Below are experts of layer 3 (counted from 0) of a mixture-of-experts language model. Rows are named router (the router's row for the expert), up (a neuron's input weights, with its number), down (a neuron's output weights, with its number) and show model dimensions 0-191. Each number is 128 + 32 x the weight over its row's rms, rounded and kept within 0 to 255. Numbers have three digits each.
After each expert's rows: a language model's description of what the expert responds to; "mostly gets" lists some tokens that are sent to it at least half of the time. This comes from a sample of Wikipedia text that the model never trained on.

# expert 21
router:158142108140102129114099177103166144149130096080103110155090134123158170098085166099082116122085144172111156157178157100126169169165149092160137167102113097172142091092086172153104093085084150085166114093157167145117079090177163163132164135089169106092156103156116162166170089093171157170154084121158171089164162154094150109091163166161094170152087110166170164160138087160172157087159158082101159165089105117084155174128122156118160162140101157159148148100097119122156167145161093141177086174097173166165088087163152151094084172153095171145166148135171101163134134087102146165
up3:124166153206062119075122114144102128143121138159174168094132084113092108116136138189121143158102127116114106094135098164149122122142111089157127087204154118127102186156101121097109175161084107176089129130142128147185106120091167116107117143165084181134108134083122087170117178189107149134154124145100108213147114120112089068110108108078152122133132191158067117133123150090110127124138113143168091061135121133105156115166081076148154086075143099149180120094131189076116122126084153055083156126137108151078140066123095102159142120113109162118077133135088115102107112096224114151
down3:191084136124112100138084157145128166127146121103122148173111081132135167143155113202133101149101103112073128120177130095158098063172137086157134138121080129130091120143076121131142050141077114122095047141131156148139168130183087098110132153110166131111151174138138154149113089114108092132109168186108174090114149094100184165128141162047125155086117135131070146118106098152156154165072070131109096140092103165100181122098108128122112146174143116037106143097095095131101117189156168146146153128112119075127167170148109072125125148140137150134077097133163173092118120229090153121
It responds to: Tokens after has/had such as since, been, and as, plus opening parentheses and surname or word pieces like Storey, Goose.
mostly gets: " '", " Or", " Gar", " mother", " FRA", " Bal"

# expert 5
router:159140108140101128111097175102166142151133093077105111154092132126159167094088165099083119127088143174114156155177161101127169171165147090164141166102111097172145093096088169151104092087084149089167110092156165143116078091175163164135167137087169104093160101159115166162169089094172154168154084119159171088166161153097151108092166169163096169145088114170166166161144088159173157087155159084099163168086105121082156173135123155119159162142104157162148148099097120122153167147162092140176087171100175168163089081163150151092084169153096168142168149132170103159139134087102144165
up1:151135126096098168182199162123117129077074116098102133139162159147160064080208101089180140114184092075111104084092096113150083093151159143144170102117102167106075131108084128093120063174113139123104121162104142141178182152085099118103131071137055131122110197121173093123108132152078117160129135132134140123099103150125118143192106182130161093133103077117128078072098170143068065169124149096128091145112126153165094150068132156193087155122120100136105134118134091169094109111115118169115130098136164092120157192092139113177131090123192136156115123090126123150120122109129160097
down1:069126136165175136120158145106140122090108096179086141168131138132094136146118166162112159085106175075154162142174079140122101093094141067098112198158155106153143131094155132165147129131092145120102110164116134177058166137138149135126124058132170082169200133143120212098120081114114099116147151135145128126133155141057058139178178144129085141106154063141076140153091105104139169137099108138101125151138109189150107176076157118134087144091154123108157074209101126127141122174166121097117144087089126121108137169112149139187078153158184069101158124090123116081135163102093127092
It responds to: Mostly "the" and "that" after prepositions ("at that time", "from the"), plus table pipes and place-name suffixes like District, Act.
mostly gets: "ization", " District", " Act", "om", "ton", "ula"

# expert 29
router:160147114141102126116097174108163139153131095076106118154091136125157170097088165098080119123087142173109155159177159099131168169164147091162136165105119097174144092094087173150105093086083147085169119090153165144119078092178160163142165140091167107089156104162115165162171088094173155167154082120159169088166163154099149110090164167162093168151087113171165165158143086159171157086159160084101161169088106117084155173130120159118162165138107157159147149094097118121153166145160093141179087173099174167163086085163150149093083170152094169140169146137172102160135134085102145162
up0:116153190106109156110148119132161145100177135137172128127102064122124151094184174111173081113130179132138084128117095209181119069128109135112122110142145132119144183108146119167134126123153078099139113187097107118096170132113099100082140178145118093164162116049157147115161127083093064098112173165128107149041175136076146114137126104090181126088136071135140106142152148104079156138137090203132078114112180129156070117107145107108060160106126111110102122123166123153153087176121155180068166149130130109131115154084081137152149142103141098058112076110075139172148144081089128106
down0:121132162172146163083147139099162096186132061144160111136201139110177098109106158180167122176183124203172091083066108128162127108190139107101103116096115134126144129096127157159148131112142135079120069178140159076061148108185133167079114190113183063151125102108118133097104208105143116166128072168174144146144184151134139104125106153110118088133117143044122087149131143083159151150162122163157160119121083117189205092154134151174113142098118146160080136117160112102127147176098108123168092158097142119159146120154152168099106132128160139146135168124077124144117092123164130137
It responds to: Colons after infobox field names such as "Location:", and content words after articles, such as right, lower, number, example.
mostly gets: " JPL", " Length", " low", " lower", "See", " hard"

# expert 19
router:158138103139103128111097175102165143145133096080102110156091129125158168097088168098082118129088144171113156158176158098125168172166149092164140168102115095172145093096087172150104092086085148087167110091157165142115080092175165162131167134087167105090159101158118164164169090093173156167152085119162171088165160155095150110090164167163095168144089109169167166160142087160172158087155162083099161170088106119083157174136126157119158162139103157160144151100096118119155165149162092145175085171099172166164088084163151154092084169152097168142166151133169100160136133089103148166
up0:125052150085164139114144115154108183096149179132138091091107142061117126128105130155119119129098137078110107134125143154111137107109130109108148080119091158124189130134206145114134108111183122121102186167131092139143174118121102102116146156161123109118127142132158081092136156153096117162164165136151167161144123110163163135167087067115119110186098097124107074151132145080057169163128144082134102162212209117174055162161136104078189101141103136113155147059106106154103101113118170083081144093185158173205131128156089134101119134111140064130129165097122126053137088127107139094
down0:076159131175095134051079139098175073147185122133140090116135154105080126146081191079100162116160131137144097120107141180088072142117105078056137130040150121103135131125145139061151142104089127154106132108120159107111136133116160076161122119157154087134124127130110135157084130141114109086108172143067172147086123130131121146153098121125147118105129202180111144057109128143091172144131140086178148113131122119091190184174114151077149122148089122172138120093150209153142150132157101103138125125131133105101099175103088057129060117098134157098135133173067090161108157159181111072
It responds to: Periods, closing quotes and parentheses that end sentences or citations, such as ." and 2019., plus table pipes and semicolons in lists.
mostly gets: "atus", " 2019.", "...", " 2003.", " 2014.", "\"."

# expert 11
router:158140107141104127113099172106162146147131095077104113159092130127161169095088165098078118130087146171112156158177161095121172171164149089164139165099115097172146095093087172154103094089086148087169114093153166142118080091174167163138171138091167104092160101159116163161168090092172155170153083121162172087163161151097150107089162164162097168143090113169167166160142087161172156088160161084098161173086104117086157175137124158120158161141107158160145148098096115119154166146160089141174088173098175166164089087161151153092084167155094169140167151132169102159135133086104147163
up0:113086156067178157166144114123085127169152173157168150182157126093188085116168124127123103099155130178130060076096093158090128111105158160098136100137097136148147124065128115086175125101136148124147184113180057161086104167140161087135146140153092142158142097082198104189168117133147088120104215124096100131146085139146122128134127154109084083139146127120099099110182137133119131178098133112168097168178132040180135079103150095122091135131109143152121156129166084080150062118106183125111152079136061117121129146098147160148139120105160083103084143108105129167151122173140073143
down0:119187170115104127154117075185179096084148105148089118133125105186106145131108042137117102065154157163118164139144124145130164101156139153119150153125181164132094119149130134169169073137092129162096116076133124148151164103156153158085151151147106132124128129062102185166116150129158139104125202119158153133151154156141144089129183175142176104087123077160114113113161125135094134148124140144129097122080135108182120124194161083062126172111181152099113113152188098115111195072144095126115087097102113105121103174135168158125174142067091160192190117120103132127092151026096125116
It responds to: Mid-word pieces of foreign personal names, closing parentheses, heading equals marks and middle dots, as in Madhuri, Liangyu, ====.
mostly gets: "·", "nia", " PS", " gr", "act", "partial"

# expert 23
router:160140108141101126116100174101165145150129094078103111155092129130162170097087167100081118127086147175109155158176161095128168172165150092164138166100114096171147093096084171152104093086085145087168113092158164144118079092176163162136165135089167108091161101159110162164167089094171156169152082121156172088166160154097148110090163166163096167147085111171165166159139085159172156087157158082099161169086104120084154175135124158117158162137105157161146150097096117120154164149159093142174087171099174167163087084164150151094083167154094170141168143135170102159138135089103148165
up0:054085121142156107101182142069127154155108137101183183156146170169110111157195135134149127172156107136138165105119162192105119139109124090120078123143119171151067134139178100138124140174136157164103093138120124100119123129171087119155098095159081147145159148054104166068095158152093114103191210120099136162119094099111179123163160120100132122147187100114173105134108154100132077161145142110135120115134097119131140053140115151103110164127144190112139201092122122084161120156098134115131143090187121105126175146077168144114177106095157132144112197080101080066153106179123181155
down0:067201129110109088120080165147148107118139156149102154081162089121162116121101106101107098095128099080133158153106100187176137125145158054134142116149148133165118135087127132125117142137067095134133196099163144169157168149078084160116133152116085099135100079194114105136090164124115163152158120180122175086135140091113129127105177112102152105085178116168106164123167167159126131142047135162106092130169159114092171106106164118164152106109089080101114101160149145119183155172117173135073033141170131125132141129090112139109170042084120130145050074098141134105106088150148100139
It responds to: The article a, numbers like 14, and word-initial pieces such as pre, dis, para, and By opening sections, such as "By the time".
mostly gets: "^{", " p", " pre", " came", " para", " Ref"

# expert 20
router:157135106139102130113096174100164146147133094080102109157092129126159171096088166099081116127086144171115156159177160097124170173164149091165138167100112095172146093095088171151104094087084148089169111091157164144118081091176164163133167134089168105090160100157119164163170090092172155168152084120161170089165162154097150110091162165161094168145091109168165164160145088160172158088157163084099160171088104119082156174135125157118160160140105160161145151102095118122157166148163091145176086172098173165164089086162152152093084167154095169143167150134169100159136131088103146166
up0:122164130081093080103157106147089136126110148115172072148119087111093108094098137116115117137175142133118099154074109164136089102116125142058132145124185142053196168114157155145135096164111064132142158196111114135160101164087153156053143130181108097175164151072138131119128121135105132108175129139099195184143136147125145154150058134105182156076103112129106141087104184164143177142136112179123049097107123142149122140184150148156146126070108135110098064171175136133144124190143145151133187101136146110134149091093081122064156137136171114064115146120081135122168175155138150094
down0:121161168098188130071116082121195095127131099168061112075167115126207078110098123106148165095111142137145176188141061085148143137160148120104141176075124159126143149122110167077132185145150159078150063120116143183090188166094096151138151117122117172120160102141132151120154160131073123063112122105160137146160186124126193113132146109108120097130140125134172112165134135226105102142131163139141101125101174093119108144116138141177133126088099082185132151093130167122119128078156110083141118115070117172116169148125145140190142168120182129129194104134197134133174138138108137169
It responds to: Pipes between numbers in sports and statistics tables, and the word and joining names or phrases; also surnames in table cells, like Bertino.
mostly gets: " Gregory", " troops", " About", " selection", " Bradley", " forces"

# expert 26
router:158137105138102129113097174103165146147133094078099108159092130126160167098087166099080116128085146171114160160177160097122171170164149091167138168103111095172146094095086170151104094088085149089167111091155165144117081092174165164134167135090166105091159099160118166164169091093172156167151085120160170087165163155096150108090162166162096169145090109168164165160144087159173159089156163085098161170087106117084157174134124156116158163138103160162146148102097118120157167145165092143177087172100172165164090085163153153091085168155095168143165149133170103161138132087104146166
up1:067133175082143137075180095136171105140124154103164097056103103128149076115185154131107090144133182147073089088123116143143085095108125115114138165109098203124167132161107166143105180170157113144173213165132118110105176095131079101109125138136132108060081066110139135128156151085124118133122140154169134181093121145117099137185135137100125158153143141106133119189168131117108125139186056141128139121106070124145070074134130173161176142134174058095146126102087133166120114157072142174070149133177085132131125110164111151134134143195153159109084138105104127091205132131136141125
down1:098112126134113042145112104102163083128101120154118133099090160128108069160102135146152195101078053191058098165133109113180095084153139122089114167178113135149092089175109096122124112088070080118151109161108146130152174155181098122109149101142156137122082128142111167047137097062118194129128095101133145126110175162108096122077129121147166101124166170105141106196104109092142130132106175110095059068134113081055118114151060171144134150143079129116115119137127109084091067134182132152087108148117157108124109099120140147125120113206126114120129153146130108146098059128135122138
It responds to: Pipes and numbers in results tables, years in brackets like (2003), and full stops ending sentences; also names like Padre, Winfield.
mostly gets: "1997", " (2003)", " Japan", "4.4", " Award", " (2017)"

# expert 12
router:159139107140101127113098175100165141149134096079102108157091133126159168096090167099084117128087143170112156159176159097123170171167150093166139167101113093172145092094088171152103093087086149089168113092159165142115080091174164163132167137089168104091159100158116166162171090092172153169152085120161172086164163155095149109090162167162096168144090110170167166160143087161172160087156162085099160170088104116087155172133123156120161162142103159162146151100094116124157167147162091141176087170098173167164088086162150148093086168155095170142168147132170102159137132086103146165
up1:081112138142142145189134081142126150125086121155131132155135106128135166127158125168144091119221047096134118046147109145049141117141173101177107115105136146068163130072147104109170143181114089128077147151163164133144201158070103080106129096184112150085145099166127136104118130135098106098164154140167179172157112148124119197178131128100134075128160139073127119193072185096122090144089126139126121140091099169085144078110122129130133076132095116125135145142162102072107116101089096113191159071196113099080125105104099117107130103098091112150130130156113150138155135180160122158
down1:132104150066120092159118138123156129081150180078081137136165108157141162103154137140143108178102148138142084147208167088097089096061117170139064159137139164077079191077141169136111119079174093128110123186168130127086131095139164126108152093143142187140080142148118117140149208090113102146074124104156092127148158174134171136134125140145111142150100095160106144073130102151170098047161079103114159123137140159134100145069103180169136136181113123094174230116096138121108101131142112192110142186145051134135098138136106088110123099134123135112110141102118176135107131121074122132
It responds to: Verbs and nouns in running prose after was, which, the, such as made, led, entering, time, music, plus was and semicolons.
mostly gets: " operation", " activity", " racing", " taken", " matches", " domestic"

# expert 30
router:158141108144104126116098173102167145148129096078105114158092134126160169097088167101077118126086146173114159162176160096127170173165150093163138166100116097171145092095087172154106093087083148087168114091155165144116076094176161163134165140090166107093159100159112164165169088094171158169152085119158168089167160154097149109090161168161096167147090110169169165160143086158172157087156161083099160167085106121083155173135122157119161162137106158158151151101097121121155165146163090139173086174101173166162086083161151152096088168154091169142169151130168101161137133086101147166
up0:104138104140138070183189092170174137127114095165140100166149087150067116195167084175148100138135149111187116063133146155177139138088145169156143076139080128153153129135120126147132181135063117120138113142148103134130128138124141115106139095162110090129117151115096118152169143182136142103121147115124127134114132156156136116139105072104108059156120150092073076124063139084145114183049177154130093121056145143141127156106176170080121090073130145112112142172231150091150083144083144118133132146181164067145116088186157154185100114112142089102098131145154186149140143135180110148
down0:149141121096203123118151147136145172107092179129060145131121132134103131111136112150123134164149170170082146120129082111130118031145064095137174133176138147035175148151159133165120119067152115136089114083128103074140146169081084175144108123148129143107163124119142164160131123168119139119181145096164122150116153088143126115148106131121181120070116186084111204108108137128125076116166138148192082052101118068118165097124146128128121131121194144194126094105149158089127187190119106175112165149080144125112136072144159124040121111168136115098092119109115116117149101151097094103
It responds to: Pipes in election-result tables ("Election |"), commas, possessive s, sentence-initial This/Both, and mid-word pieces like um in Humiliated.
mostly gets: " This", " Tu", " Website", "cle", " do", " Den"